From a checkpoint of a small mixture-of-experts model trained on Wikipedia: width 256, 37.7M parameters.
Below are experts of layer 3 (counted from 0) of a mixture-of-experts language model. Rows are named router (the router's row for the expert), gate (a neuron's input weights, with its number), up (a neuron's input weights, with its number) and show model dimensions 0-255. Each number is 200 + 20 x the weight over its row's rms, rounded and kept within 0 to 999.
After each expert's rows: "mostly gets" lists some tokens that are sent to it at least half of the time. This comes from a sample of Wikipedia text that the model never trained on.

# expert 5
router,208,199,212,197,217,199,194,196,206,208,229,198,201,196,188,178,197,236,202,194,212,198,208,191,211,182,243,225,189,195,195,207,196,199,212,208,203,179,219,187,211,193,234,217,208,199,222,198,191,185,224,235,197,216,197,200,223,171,223,185,178,247,240,208,209,219,142,181,209,203,194,221,213,238,181,220,207,214,193,216,204,201,190,202,219,178,199,163,216,184,217,188,191,182,209,169,199,209,216,250,185,210,224,199,206,180,190,208,180,221,191,203,186,173,202,161,222,194,168,232,233,195,194,221,196,205,225,189,184,225,236,220,175,176,199,173,191,164,195,217,189,211,168,189,196,195,212,200,187,200,196,254,227,192,193,186,174,189,230,190,213,193,220,190,238,211,199,199,190,189,184,177,187,193,208,178,182,231,199,252,196,176,196,224,212,189,222,197,175,194,166,190,273,222,228,193,177,219,218,199,204,218,214,182,195,169,186,190,208,202,210,235,195,211,232,208,226,204,183,178,173,196,223,221,225,156,191,175,192,208,215,157,221,189,234,236,215,197,203,189,228,163,174,208,181,209,194,204,208,158,173,221,232,220,206,208
gate3,169,178,211,192,198,199,201,211,188,225,187,190,223,222,189,167,213,218,220,220,186,191,226,195,227,175,208,211,226,170,212,215,201,207,207,226,227,171,180,187,212,223,200,221,206,200,189,184,208,150,213,165,214,192,184,184,224,206,209,190,195,219,216,147,175,215,205,198,188,220,227,223,167,225,212,193,152,214,198,213,215,205,223,178,210,211,160,183,180,187,192,178,173,187,194,215,209,198,213,196,210,267,196,214,217,230,208,153,194,214,177,218,218,197,156,187,173,221,199,174,206,222,201,223,219,214,184,139,216,187,215,200,190,209,215,246,197,191,195,198,218,190,201,173,215,153,160,196,178,169,212,171,232,234,207,213,240,219,206,199,203,195,178,216,225,211,241,219,217,216,194,189,187,222,209,201,207,210,209,183,208,191,165,210,216,210,192,235,221,223,196,205,202,205,158,201,209,168,182,178,209,211,178,206,214,206,230,188,165,188,206,230,182,194,226,199,224,189,201,179,211,191,229,228,185,187,188,201,227,198,214,186,222,204,175,209,167,202,211,205,223,172,212,186,202,227,184,188,199,222,174,190,182,215,192,197
up3,185,195,218,140,163,205,226,192,181,219,181,202,229,199,183,189,183,197,217,214,188,201,201,147,191,227,215,184,193,186,209,234,193,217,188,230,223,216,192,187,207,206,160,190,205,199,200,216,180,196,186,196,206,170,223,186,217,205,195,195,163,224,230,199,172,246,232,223,234,241,194,227,200,196,168,176,180,195,193,197,195,188,151,205,234,215,198,209,172,203,206,209,198,184,178,204,234,189,213,177,210,225,219,184,171,204,217,190,217,194,214,224,180,209,198,199,202,201,181,171,201,215,150,213,220,243,201,182,154,200,207,207,176,207,173,203,194,179,210,199,215,214,200,188,175,221,191,191,180,198,192,178,199,191,205,194,235,213,173,178,195,200,223,191,213,230,202,181,212,221,211,166,242,195,196,236,157,188,221,197,215,194,174,216,197,191,211,232,189,183,192,212,197,236,164,195,191,195,192,191,199,206,152,202,187,186,208,174,180,174,195,240,198,196,178,191,163,214,199,162,188,190,203,197,226,186,174,194,245,198,191,164,216,215,215,217,171,179,168,216,201,193,233,174,214,212,214,201,188,173,223,188,204,226,176,215
mostly gets: " LINEAR", " Votes", " Preceded", " Spacewatch", " Socorro", "In"

# expert 21
router,218,211,184,204,169,183,202,197,212,182,225,222,185,195,193,185,213,170,185,187,195,218,176,202,166,207,209,196,191,205,211,232,205,178,208,191,197,211,210,195,228,220,193,214,200,169,191,176,209,184,211,198,195,181,190,227,159,190,205,212,159,193,219,178,187,198,224,181,193,221,227,184,225,181,173,198,178,178,201,204,156,196,238,224,176,215,181,198,245,187,189,207,201,198,200,193,203,181,201,199,224,209,200,190,234,210,183,196,219,197,190,202,168,172,223,200,203,183,194,195,165,188,205,214,191,226,176,182,183,175,178,202,208,202,166,162,214,182,195,160,246,214,239,177,203,193,187,181,184,188,148,191,222,173,187,209,194,201,213,221,187,206,182,240,203,230,183,239,200,215,206,204,205,179,201,184,183,222,224,186,200,160,165,192,204,190,235,187,191,221,181,158,196,190,204,190,243,222,210,206,197,225,208,183,177,201,193,190,190,206,203,238,213,166,180,152,196,202,227,191,234,202,175,172,232,185,220,214,210,176,220,207,199,187,185,249,201,230,233,208,208,189,229,167,164,185,236,212,204,225,191,201,161,237,185,217
gate1,214,163,229,185,205,179,249,205,240,197,210,227,163,203,164,191,186,203,165,193,204,213,198,222,195,235,190,210,174,174,193,211,180,207,191,192,189,194,202,192,204,241,207,224,203,220,188,212,205,211,182,223,172,216,190,202,211,233,201,172,182,201,231,135,183,205,214,194,215,215,181,194,182,200,192,173,219,213,237,197,202,211,221,193,180,174,207,182,216,202,204,198,215,185,191,180,213,193,211,228,220,214,237,200,223,216,173,191,228,192,200,191,191,172,203,180,182,204,189,173,198,192,212,184,200,170,177,218,178,190,190,157,202,183,172,192,208,228,194,164,209,246,181,158,209,182,162,189,176,169,177,236,171,185,197,203,195,202,206,191,237,181,197,190,202,172,166,232,213,184,237,206,191,195,223,218,220,199,193,187,205,196,173,173,196,225,199,199,216,177,219,204,189,171,216,191,198,208,204,207,200,217,195,200,191,212,214,231,224,189,237,205,198,182,200,167,192,222,198,224,240,186,214,186,205,167,195,223,242,216,198,198,187,187,209,217,164,165,240,192,242,185,229,214,180,207,204,226,210,228,198,189,150,197,208,178
up1,171,184,204,195,187,223,207,186,209,218,209,205,198,233,198,210,209,209,202,237,222,191,196,192,207,218,212,203,166,209,185,201,192,195,206,234,210,209,199,248,198,198,177,190,204,192,168,208,200,194,188,194,165,180,192,201,216,199,217,218,200,201,169,225,183,177,196,188,194,207,186,197,226,201,201,201,202,184,209,247,186,183,182,163,219,227,202,211,195,197,169,205,209,232,211,188,179,141,164,180,188,186,224,181,192,195,188,189,191,207,214,190,207,197,217,206,157,212,192,195,211,162,216,202,200,217,177,200,141,211,194,178,235,183,192,199,205,230,198,174,189,209,207,215,212,204,281,218,184,221,190,209,240,180,161,190,196,226,221,211,189,228,217,215,197,207,227,186,159,195,192,187,229,196,256,182,211,201,183,202,195,189,201,213,161,171,204,221,207,226,211,187,199,189,177,192,186,215,149,164,210,210,160,183,194,188,200,191,160,168,192,191,217,211,205,213,138,159,217,196,183,209,194,192,198,204,175,192,213,233,203,193,212,209,223,206,173,188,196,179,212,225,187,186,208,174,171,202,234,198,174,161,201,210,218,214
mostly gets: "\n", " According", " (#", " (", " however", " though"

# expert 30
router,183,139,220,200,188,203,207,212,202,206,196,184,213,228,184,246,222,236,206,219,237,164,217,198,180,217,202,186,206,250,217,222,161,189,187,171,246,225,193,179,172,222,194,188,214,175,203,186,203,199,168,183,188,166,215,200,161,232,212,197,192,183,193,196,195,176,192,177,192,190,175,192,187,198,226,225,205,226,220,203,167,228,178,167,196,208,209,185,256,215,151,204,210,212,201,197,178,175,219,203,198,219,193,211,209,206,190,216,208,245,189,189,223,190,205,224,217,192,191,196,205,179,197,213,184,215,218,193,176,180,231,218,227,254,226,199,213,247,210,212,184,218,215,189,208,210,193,210,201,194,198,184,215,219,214,239,220,208,185,155,201,249,214,215,225,227,199,203,167,218,211,218,203,191,202,219,209,199,177,222,202,230,170,200,221,201,174,186,211,231,205,215,163,208,191,178,201,209,178,224,222,219,157,209,211,210,219,187,186,204,202,199,225,191,198,186,149,189,218,206,206,208,224,213,212,207,190,192,218,184,202,189,204,188,232,194,197,188,223,193,218,205,227,213,175,189,196,218,177,192,221,164,189,187,203,213
gate3,199,230,153,207,219,215,166,221,203,210,220,200,185,202,207,202,183,205,191,166,186,181,232,224,223,228,188,250,210,214,186,205,182,192,178,202,238,219,201,166,164,168,220,193,207,184,208,235,170,170,179,189,198,218,209,193,173,208,200,183,194,182,207,195,188,225,203,205,235,205,213,226,217,204,184,185,194,166,205,192,186,166,241,175,214,211,203,182,193,199,251,203,210,220,216,184,247,195,185,221,198,171,202,207,195,193,184,219,211,204,217,239,208,196,155,179,179,216,231,179,206,208,218,180,188,171,209,187,232,247,163,199,206,187,186,198,236,206,217,202,239,200,195,209,212,204,224,183,190,205,187,232,176,198,169,173,212,191,199,226,187,190,192,203,229,212,203,217,202,208,222,175,235,177,194,173,199,209,190,223,200,183,221,211,204,189,221,200,224,195,196,193,203,221,211,245,233,235,197,218,195,184,233,187,189,210,192,201,212,204,185,216,202,220,225,193,210,243,226,230,182,256,216,203,207,228,206,208,181,215,206,207,221,207,203,166,195,181,168,219,152,206,208,212,202,179,229,216,216,173,209,217,187,216,178,224
up3,218,221,231,169,204,190,252,197,161,171,189,228,189,163,184,208,184,185,187,253,204,218,181,182,167,150,220,179,198,232,227,176,188,190,196,196,161,197,209,199,172,208,167,193,193,208,205,201,183,207,181,198,213,213,161,201,240,186,190,206,186,176,210,225,201,240,194,209,227,190,153,167,175,206,199,183,214,210,184,217,189,219,191,182,189,180,267,192,196,234,224,199,176,168,241,209,196,190,238,171,204,218,204,230,178,224,197,197,192,191,201,170,192,225,195,242,199,196,171,218,194,188,205,189,178,191,204,205,188,175,196,184,178,197,217,209,175,178,177,186,194,187,213,219,187,203,206,178,221,214,196,216,209,184,232,186,221,193,193,219,202,193,204,197,198,164,194,202,183,195,174,207,187,257,205,219,188,216,209,200,180,218,186,197,187,176,228,197,178,201,205,203,229,207,169,198,191,226,218,192,196,205,221,186,255,210,204,215,210,220,211,179,200,200,212,212,186,167,204,209,233,190,218,199,199,169,194,179,178,170,184,201,191,217,196,181,241,194,228,197,167,206,195,204,204,179,192,203,190,214,198,198,144,217,207,218
mostly gets: " 1993", " ==", " 1986", " 2007", " 1964", " 2013"

# expert 22
router,216,203,194,177,177,218,195,210,188,252,234,174,202,179,208,193,205,202,189,182,195,176,206,196,190,201,180,199,178,194,207,171,236,214,175,166,208,213,189,204,176,183,153,185,191,199,205,192,185,209,215,210,188,232,158,176,249,201,188,198,210,181,179,205,245,199,195,218,259,241,214,208,192,191,238,197,208,219,200,180,240,177,190,232,216,210,214,209,160,177,231,164,171,197,195,184,155,215,214,230,206,179,196,233,167,180,202,219,195,202,191,209,195,227,192,197,205,198,231,229,212,186,197,193,188,188,212,203,208,216,211,197,177,189,198,244,190,215,219,233,176,192,202,227,189,188,223,202,220,225,201,198,162,194,191,195,168,175,204,202,191,178,191,187,187,153,231,211,225,221,211,184,214,204,187,207,202,182,230,180,203,199,245,181,197,177,192,223,213,189,187,200,207,230,196,213,195,216,236,220,228,192,184,193,216,233,177,186,198,166,187,177,205,206,200,207,191,216,187,235,179,194,163,195,174,241,222,210,180,189,192,172,193,208,192,173,235,205,166,230,193,215,181,231,188,222,226,185,190,194,184,201,222,199,204,197
gate2,219,212,180,191,245,223,217,200,190,190,197,181,209,204,223,194,230,184,183,217,177,182,210,202,179,206,199,195,242,193,207,225,172,195,170,226,181,197,139,188,221,228,225,166,207,139,190,222,198,231,205,193,232,176,223,199,186,196,203,226,201,195,216,180,216,189,194,181,195,217,169,187,207,211,174,188,196,172,209,174,196,189,188,202,175,198,232,226,229,205,214,201,175,172,205,216,197,177,207,222,210,217,205,208,219,196,227,194,220,207,215,207,214,150,168,186,210,197,210,228,189,209,191,198,190,202,194,203,193,155,205,223,188,200,191,151,204,194,172,172,199,195,224,193,177,192,200,187,233,179,174,201,205,164,220,201,213,246,196,171,193,200,189,181,190,213,209,267,192,176,203,228,202,215,210,195,211,218,224,230,214,172,193,248,196,174,186,215,192,204,228,206,170,199,228,197,205,236,215,214,209,238,187,193,217,231,193,166,208,206,258,218,210,209,208,152,184,215,184,202,211,212,220,218,204,213,240,191,232,183,210,201,211,195,217,196,203,184,174,185,205,204,205,174,202,219,200,182,188,191,186,208,190,176,176,184
up2,176,191,185,179,206,230,194,160,171,205,201,200,181,189,198,179,225,216,197,193,185,191,192,193,199,185,188,175,203,173,211,226,205,178,171,195,188,188,201,183,174,205,186,204,204,195,222,194,208,182,194,174,194,196,276,220,165,236,211,208,216,162,174,186,211,170,192,193,182,211,193,209,162,197,188,183,190,149,188,216,203,210,196,184,236,241,205,239,148,203,204,202,194,188,173,235,197,224,182,209,199,187,202,195,210,218,231,223,230,182,219,246,239,200,177,195,197,231,171,218,177,199,192,211,176,218,174,212,193,210,213,220,187,180,188,197,198,186,192,204,199,186,212,189,229,201,197,208,239,179,190,196,169,230,225,184,173,208,195,168,201,207,197,188,207,216,197,235,213,189,179,225,178,187,189,197,189,243,192,177,217,182,172,235,188,179,196,199,207,222,206,220,202,238,184,210,207,186,182,178,172,201,173,167,202,220,211,210,185,161,231,206,206,196,195,186,192,192,178,189,174,190,219,206,198,230,211,202,228,186,185,233,189,158,183,168,229,206,186,211,226,229,180,189,183,196,211,163,164,174,233,215,190,184,196,218
mostly gets: " Richard", "eb", "ette", " Cow", "sey", "ota"

# expert 16
router,179,199,207,202,194,204,190,185,198,184,216,188,207,179,178,210,203,199,173,202,184,180,209,187,218,178,201,172,208,178,186,208,214,192,215,218,206,187,198,204,199,185,194,195,198,198,218,218,212,230,206,160,196,230,202,178,209,202,207,188,206,236,239,204,214,195,195,239,219,169,172,241,184,197,228,201,221,188,223,197,211,216,207,190,213,229,206,235,155,214,190,226,171,186,177,200,199,198,186,194,200,153,184,220,185,210,199,173,201,181,224,205,212,206,203,210,191,210,224,153,233,205,209,192,219,264,199,209,227,176,211,233,144,175,217,234,188,221,213,216,202,220,191,204,187,206,221,190,180,213,211,183,208,198,203,222,192,211,158,214,200,229,214,178,181,202,204,176,168,211,192,179,180,194,210,200,207,197,187,257,242,187,197,189,160,163,173,222,186,195,220,241,166,204,221,175,173,209,210,191,200,209,185,197,245,175,233,237,213,210,212,182,193,226,214,198,200,238,192,198,184,203,225,170,188,213,231,188,193,199,213,211,174,183,221,184,213,197,184,197,194,180,221,193,248,189,207,140,226,197,181,188,213,179,185,217
gate1,238,214,197,203,223,216,206,184,213,228,197,207,194,192,192,199,198,131,238,176,207,219,187,177,174,161,188,208,213,197,170,201,196,202,199,203,166,206,166,187,202,211,187,225,180,182,195,195,224,189,170,190,209,215,173,202,174,198,183,218,226,173,232,195,193,215,234,207,187,189,204,195,200,179,211,205,213,196,204,224,191,215,236,203,186,177,225,219,198,218,179,186,216,207,209,192,181,203,178,225,162,190,213,214,203,180,203,198,211,195,218,194,202,225,187,214,221,219,209,210,175,221,194,207,170,187,205,155,200,208,176,223,192,181,223,192,158,217,199,190,222,188,180,232,205,217,203,251,180,189,175,221,222,200,193,193,187,223,202,212,209,237,174,189,202,174,189,198,171,199,193,232,190,205,205,158,200,207,221,191,176,215,223,202,195,185,198,182,196,202,176,197,140,193,238,190,226,206,208,216,213,187,174,249,204,230,220,202,180,195,240,183,202,222,204,252,201,178,210,178,252,187,192,191,200,205,214,211,215,214,230,225,170,190,190,222,186,255,204,231,230,190,181,167,188,217,211,198,172,218,161,183,204,205,190,232
up1,210,226,198,206,231,207,211,205,199,209,207,163,212,214,211,198,165,154,227,182,216,207,203,202,216,205,247,204,179,215,168,198,218,215,211,222,204,185,202,207,156,236,190,218,222,170,213,187,217,198,196,211,252,228,191,206,210,203,194,186,181,189,242,223,206,172,204,222,234,186,202,220,173,209,201,182,163,193,167,198,187,180,226,213,197,208,225,209,186,201,206,180,226,208,210,205,199,180,187,201,229,190,211,210,225,169,226,166,231,167,189,207,180,202,230,178,211,204,170,212,209,165,233,200,174,238,197,244,213,202,191,206,203,188,197,205,205,199,187,208,211,219,206,211,185,207,189,241,193,196,204,196,203,202,180,165,206,214,218,222,199,211,196,201,206,162,204,193,160,207,180,211,197,241,180,186,176,228,187,195,219,205,191,232,218,215,220,192,176,186,191,256,146,219,228,236,174,173,192,197,233,181,188,192,206,209,226,202,206,224,198,205,166,216,237,225,187,182,172,194,244,172,212,170,211,222,227,204,225,178,210,247,172,222,212,171,214,196,192,199,216,188,205,194,189,199,183,191,211,207,207,206,207,219,178,198
mostly gets: " each", " similar", " different", " same", " should", " whose"

# expert 2
router,164,221,222,190,184,195,166,221,186,168,220,205,156,232,227,193,194,162,175,199,166,215,181,188,189,212,183,200,200,179,186,179,215,183,216,197,194,188,185,212,212,172,187,177,200,211,178,167,190,188,177,199,216,198,202,230,226,209,158,200,164,188,195,203,203,172,242,212,166,216,205,200,222,184,206,170,223,179,226,192,234,246,194,227,224,203,184,187,197,205,197,208,213,202,194,225,193,173,195,171,196,189,201,181,187,207,205,169,198,191,208,208,182,192,230,223,232,237,239,182,168,198,217,215,226,207,199,195,171,213,166,210,221,194,192,221,209,218,199,208,232,185,220,173,210,225,199,190,160,174,176,214,205,188,186,210,223,223,167,174,217,191,220,207,215,230,167,176,166,199,196,167,210,200,218,214,174,224,181,175,191,195,212,192,215,212,222,193,197,209,208,185,215,174,172,168,217,170,166,183,186,165,211,211,188,219,181,236,183,200,180,191,194,212,163,224,226,227,217,200,185,226,181,224,236,212,215,193,193,195,208,193,186,176,214,213,171,192,223,191,181,230,228,205,232,189,202,226,206,197,223,196,183,211,207,151
gate3,208,199,196,222,200,218,239,248,201,218,223,220,207,173,187,176,178,170,172,163,184,187,173,148,204,198,202,196,182,207,201,205,156,206,193,169,190,178,199,190,203,202,213,211,220,196,220,217,197,195,201,213,216,201,208,221,172,217,188,160,205,199,243,194,198,214,194,204,180,198,194,190,207,188,224,195,188,216,210,185,220,200,161,219,204,158,193,168,202,235,192,190,191,158,224,207,225,211,184,160,180,206,215,206,212,202,170,207,203,188,201,194,207,186,176,179,213,157,185,198,206,173,186,192,184,232,214,202,214,188,181,209,200,208,183,230,222,214,206,217,188,149,185,203,208,192,176,200,214,229,220,214,158,220,214,194,180,154,170,209,215,184,190,207,198,169,199,257,200,189,193,165,170,189,199,200,211,188,186,203,192,206,192,221,204,189,183,209,195,225,183,214,191,196,236,214,183,227,184,222,216,196,149,216,239,201,200,187,186,212,247,173,210,207,179,177,238,215,196,192,213,222,168,186,200,209,202,179,190,188,196,186,178,201,196,186,189,220,188,164,220,139,172,205,192,169,183,177,204,207,214,246,189,211,218,177
up3,201,234,209,193,157,192,179,191,175,182,190,185,199,221,203,202,205,239,253,220,252,168,228,217,205,204,219,173,204,163,179,201,209,207,202,197,214,182,193,234,223,202,215,238,187,202,182,241,207,210,212,193,176,179,209,202,241,197,222,190,212,233,145,170,195,176,172,207,211,204,247,217,194,222,210,207,196,224,224,204,171,185,227,185,207,247,212,209,199,182,223,180,222,204,204,199,182,203,233,235,220,198,201,228,161,197,187,199,242,210,164,192,157,228,206,219,203,204,228,205,198,196,201,197,196,187,183,213,224,213,211,225,173,178,209,212,205,237,181,238,183,208,195,209,216,190,191,219,196,194,197,183,226,191,246,231,213,190,205,214,185,221,200,187,219,204,210,176,211,213,184,216,174,197,186,225,229,190,206,207,211,178,208,204,193,184,190,171,203,182,227,187,190,190,179,203,233,165,213,183,214,195,210,197,175,180,228,220,226,190,206,202,207,198,233,192,203,191,190,185,177,187,242,217,212,194,223,234,214,185,198,210,198,203,217,242,158,193,160,222,195,197,212,180,217,183,224,185,195,169,185,185,202,184,209,196
mostly gets: "|", "=", " Succeeded", " Genus", " •", " Preceded"

# expert 1
router,237,194,203,215,213,217,216,203,209,208,205,198,247,171,208,204,223,143,188,181,194,207,234,201,173,213,213,203,213,215,203,172,193,204,200,228,161,213,166,252,174,195,195,196,211,212,177,237,196,185,227,165,249,216,217,183,210,178,213,195,207,203,176,222,170,213,198,190,175,200,182,212,237,192,190,214,186,211,187,211,177,146,182,192,171,204,204,227,234,211,234,209,197,208,195,201,197,179,213,204,215,208,187,186,192,197,227,196,214,210,201,161,211,225,193,186,153,210,205,212,190,180,205,185,203,192,257,216,182,188,195,198,191,194,186,186,199,189,226,208,180,198,159,182,183,189,208,186,218,237,211,163,223,208,194,194,236,212,192,213,181,201,212,187,201,223,211,200,178,214,172,169,190,228,194,194,252,200,186,228,177,221,227,197,208,197,227,216,217,196,209,193,214,189,200,198,155,217,202,212,250,230,196,198,219,185,234,185,212,180,214,159,203,223,221,198,203,181,193,194,222,218,218,155,215,208,212,181,154,192,184,192,219,229,222,216,214,185,201,204,189,191,175,212,164,176,190,200,218,227,180,200,211,220,204,195
gate3,187,184,197,185,211,200,192,197,209,162,192,177,197,196,206,194,194,193,204,165,240,187,191,173,226,204,199,208,196,210,201,152,200,206,192,172,214,211,210,200,205,174,206,182,205,171,207,188,210,206,217,211,180,178,219,249,194,171,191,198,226,242,219,173,218,200,166,182,186,195,196,176,190,216,174,213,219,167,216,244,192,225,231,215,220,186,204,194,197,220,165,199,243,190,207,199,212,187,211,210,176,204,187,212,191,195,198,209,277,193,207,201,189,200,209,183,217,212,185,191,192,172,190,219,202,202,209,196,167,226,215,200,220,233,189,203,212,180,210,185,217,219,169,199,179,211,213,195,203,212,189,223,199,176,208,198,174,201,173,177,205,214,201,195,211,201,207,195,167,206,183,171,194,206,206,198,249,225,187,233,165,254,209,257,180,196,204,156,179,208,208,207,224,226,187,188,198,180,197,209,221,220,175,200,188,213,203,208,194,164,224,191,207,172,219,223,232,213,222,190,229,168,218,177,182,209,198,211,209,154,243,180,192,179,234,199,181,168,187,190,224,194,193,205,206,191,188,193,243,154,186,209,154,180,208,204
up3,163,197,193,186,215,233,207,189,207,204,173,179,206,200,183,204,220,169,211,191,243,192,167,242,199,185,205,240,180,200,190,223,214,195,179,197,173,204,225,227,197,174,163,217,170,176,201,196,212,195,187,175,202,189,209,195,197,220,218,213,184,214,221,176,183,170,149,203,181,205,201,180,186,194,186,202,174,204,178,209,214,195,190,206,166,233,188,185,202,148,202,223,190,198,214,199,223,192,200,198,179,200,153,225,240,210,205,220,205,194,197,215,258,214,153,174,220,216,201,211,235,193,182,186,214,206,261,217,205,201,188,193,210,192,186,239,212,229,179,209,186,179,209,185,225,172,259,188,207,177,223,215,202,159,184,221,194,163,190,213,187,214,208,192,172,211,199,178,165,205,217,206,227,249,189,185,190,226,199,202,231,193,228,206,206,197,171,192,219,195,193,194,191,236,193,199,186,177,192,165,208,176,192,214,183,186,216,170,214,195,189,197,160,190,197,232,198,210,197,202,185,205,185,203,240,198,185,207,207,195,207,171,207,194,208,207,156,173,217,198,183,205,204,181,217,207,200,223,215,188,239,207,215,191,210,173
mostly gets: " attacked", " coast", " DF", " Western", " tornado", " security"

# expert 7
router,199,199,177,229,223,217,210,195,213,214,190,182,225,134,185,179,191,183,225,139,199,234,173,209,209,198,198,168,193,204,190,166,211,196,207,218,186,201,207,191,199,198,173,179,193,212,205,222,171,217,230,212,234,204,173,184,189,189,201,204,204,194,220,221,184,192,163,177,199,200,186,184,203,181,179,192,179,178,172,190,181,185,209,208,196,173,212,253,193,198,230,205,180,215,193,235,186,226,188,197,211,167,199,196,218,190,205,172,201,167,223,237,170,208,206,160,211,191,182,195,194,206,217,195,217,164,175,192,207,150,209,191,179,208,191,176,194,170,206,176,191,195,199,191,167,194,181,240,193,174,170,225,167,194,195,202,131,204,180,227,201,219,215,180,192,173,189,198,231,206,187,231,201,201,201,186,202,181,200,222,231,163,181,204,199,196,202,226,197,187,238,212,217,187,177,208,213,183,253,212,168,213,208,202,176,189,207,185,212,171,192,214,200,218,213,213,187,227,191,189,190,188,170,208,179,232,204,187,197,216,199,162,212,220,237,188,239,197,222,210,186,203,201,205,213,218,208,162,194,224,177,197,198,198,214,233
gate1,214,210,232,163,201,216,200,220,205,176,238,214,189,237,208,176,198,217,186,217,185,208,200,200,177,197,184,196,167,186,229,231,175,190,195,154,206,238,193,214,159,154,165,177,203,217,166,208,199,210,211,190,194,187,218,199,191,230,215,176,227,208,214,198,208,178,216,224,239,169,203,195,211,212,217,188,224,213,171,224,219,215,205,197,208,197,175,190,204,185,204,163,192,189,203,190,179,214,204,183,232,210,199,209,215,171,193,190,163,211,181,209,198,229,199,202,204,220,205,208,230,178,219,179,162,205,230,194,211,210,246,188,189,188,216,209,182,208,187,196,215,194,177,256,233,193,208,164,202,193,201,204,203,173,153,217,183,143,222,209,202,196,197,200,215,208,169,183,178,182,182,212,215,190,171,210,207,219,217,240,204,184,215,195,183,207,187,210,196,225,234,199,163,197,192,203,209,210,177,187,168,198,198,198,229,197,193,231,199,183,190,192,182,234,191,176,220,204,209,239,185,209,210,246,230,182,189,191,191,181,198,179,154,183,204,215,231,194,208,224,177,211,213,162,206,204,217,164,184,190,192,156,183,231,193,192
up1,173,179,233,193,235,181,177,191,225,181,228,190,219,179,250,217,184,257,200,189,201,221,170,160,168,192,233,187,166,199,218,208,207,197,211,201,209,201,207,224,210,172,189,184,182,184,219,205,199,184,179,214,196,172,215,198,178,167,179,183,186,240,203,202,213,194,220,207,224,193,189,191,217,183,189,174,226,206,201,244,179,222,213,198,200,194,168,223,198,191,185,192,212,189,208,220,170,238,196,182,179,175,195,191,213,174,221,174,163,198,206,218,205,193,189,178,197,195,210,197,236,179,203,174,215,165,200,203,217,199,217,216,174,193,203,182,205,172,186,223,188,201,196,213,194,184,201,207,204,169,198,181,232,153,192,208,155,234,217,229,213,195,193,194,186,188,198,182,175,152,178,182,214,202,186,204,205,185,187,241,209,199,189,181,215,186,194,213,171,210,226,223,196,179,195,188,210,224,230,185,198,154,224,204,224,209,211,200,198,193,218,206,216,204,225,191,221,192,185,194,188,256,211,247,204,159,184,193,200,157,186,164,171,216,215,174,220,179,218,235,208,203,189,181,225,196,167,183,225,186,184,180,185,193,200,205
mostly gets: " JPL", " LINEAR", " Location", " Socorro", " MPC", " Animalia"

# expert 11
router,182,217,199,198,195,201,180,184,212,222,196,214,199,207,179,180,187,203,215,207,179,234,175,185,209,207,221,214,197,185,227,182,244,194,216,193,172,203,206,197,206,213,215,227,208,220,211,203,195,228,227,208,200,188,167,200,200,175,187,176,211,186,194,206,184,203,192,223,199,246,198,212,190,216,224,203,194,208,193,156,212,165,213,220,175,227,205,160,201,198,208,163,216,188,198,178,198,191,177,207,213,208,204,192,202,188,195,221,187,190,172,195,197,208,212,203,220,203,164,258,239,231,189,196,220,154,187,218,201,225,187,188,202,201,200,188,156,199,169,208,202,210,157,210,232,188,212,202,217,238,187,244,216,222,187,188,214,195,188,186,183,178,208,188,184,203,218,176,210,200,230,199,176,212,180,182,180,203,221,181,190,216,201,189,174,264,262,180,181,171,146,184,229,162,177,211,215,177,203,194,229,169,159,186,202,194,197,196,194,217,174,158,204,209,204,221,237,180,178,205,232,215,186,172,236,215,192,212,159,229,188,206,197,188,175,230,211,206,184,184,212,216,203,228,206,206,204,208,210,185,233,209,214,220,202,183
gate3,201,211,191,192,205,203,243,212,199,171,189,223,197,216,219,228,211,186,219,235,204,178,167,180,229,210,192,194,182,203,233,177,201,220,194,190,222,190,158,186,233,208,189,231,207,201,179,212,229,232,215,186,233,175,197,208,193,185,224,184,174,213,203,235,194,200,217,235,157,200,222,167,209,187,209,178,192,206,206,183,223,246,174,231,200,174,225,206,200,171,178,232,214,159,216,204,215,190,192,198,188,221,208,208,182,211,216,203,169,203,205,211,216,241,186,211,229,238,174,205,204,232,195,200,145,209,193,228,193,204,190,226,212,186,203,215,194,222,196,185,172,240,220,224,198,204,182,192,180,195,170,194,203,199,197,216,167,208,236,218,189,179,207,215,167,194,200,200,198,187,197,201,204,176,215,205,209,206,189,188,178,227,195,234,206,197,207,185,198,183,203,180,209,179,222,210,199,190,202,167,245,227,198,162,232,209,211,163,169,199,212,183,233,232,195,214,207,193,165,211,191,174,198,204,188,213,200,218,252,182,170,234,202,195,160,220,188,200,182,166,235,212,211,165,172,213,195,179,203,216,231,217,207,218,187,215
up3,200,231,207,181,183,242,195,159,215,192,168,222,200,231,196,205,209,208,186,196,208,242,208,185,186,165,202,218,194,190,167,213,185,187,196,193,209,198,168,205,174,184,174,177,194,224,223,158,212,188,216,222,194,231,183,200,221,144,176,204,213,210,236,189,199,239,193,186,187,181,243,185,195,219,179,211,188,222,192,183,201,216,238,218,216,157,207,198,207,189,219,217,210,220,219,234,193,205,177,212,207,229,189,198,208,212,197,191,176,221,225,178,208,181,218,203,204,227,184,186,165,188,193,222,220,195,186,189,152,169,209,221,161,220,216,175,200,170,212,214,238,233,193,191,192,228,209,182,177,212,199,232,180,165,205,203,226,201,198,169,198,216,180,168,196,174,198,188,196,224,192,206,210,218,258,203,218,226,256,215,208,201,186,220,195,178,243,206,174,186,190,199,179,214,199,204,181,187,197,194,205,218,232,186,174,205,219,177,191,188,231,199,216,186,171,202,187,199,224,169,213,210,222,209,179,182,217,164,220,228,222,205,197,187,205,200,208,198,197,232,210,220,209,192,173,204,169,203,203,171,228,198,198,210,229,212
mostly gets: " Matt", " Tam", " Kitt", " Mas", " Las", " Er"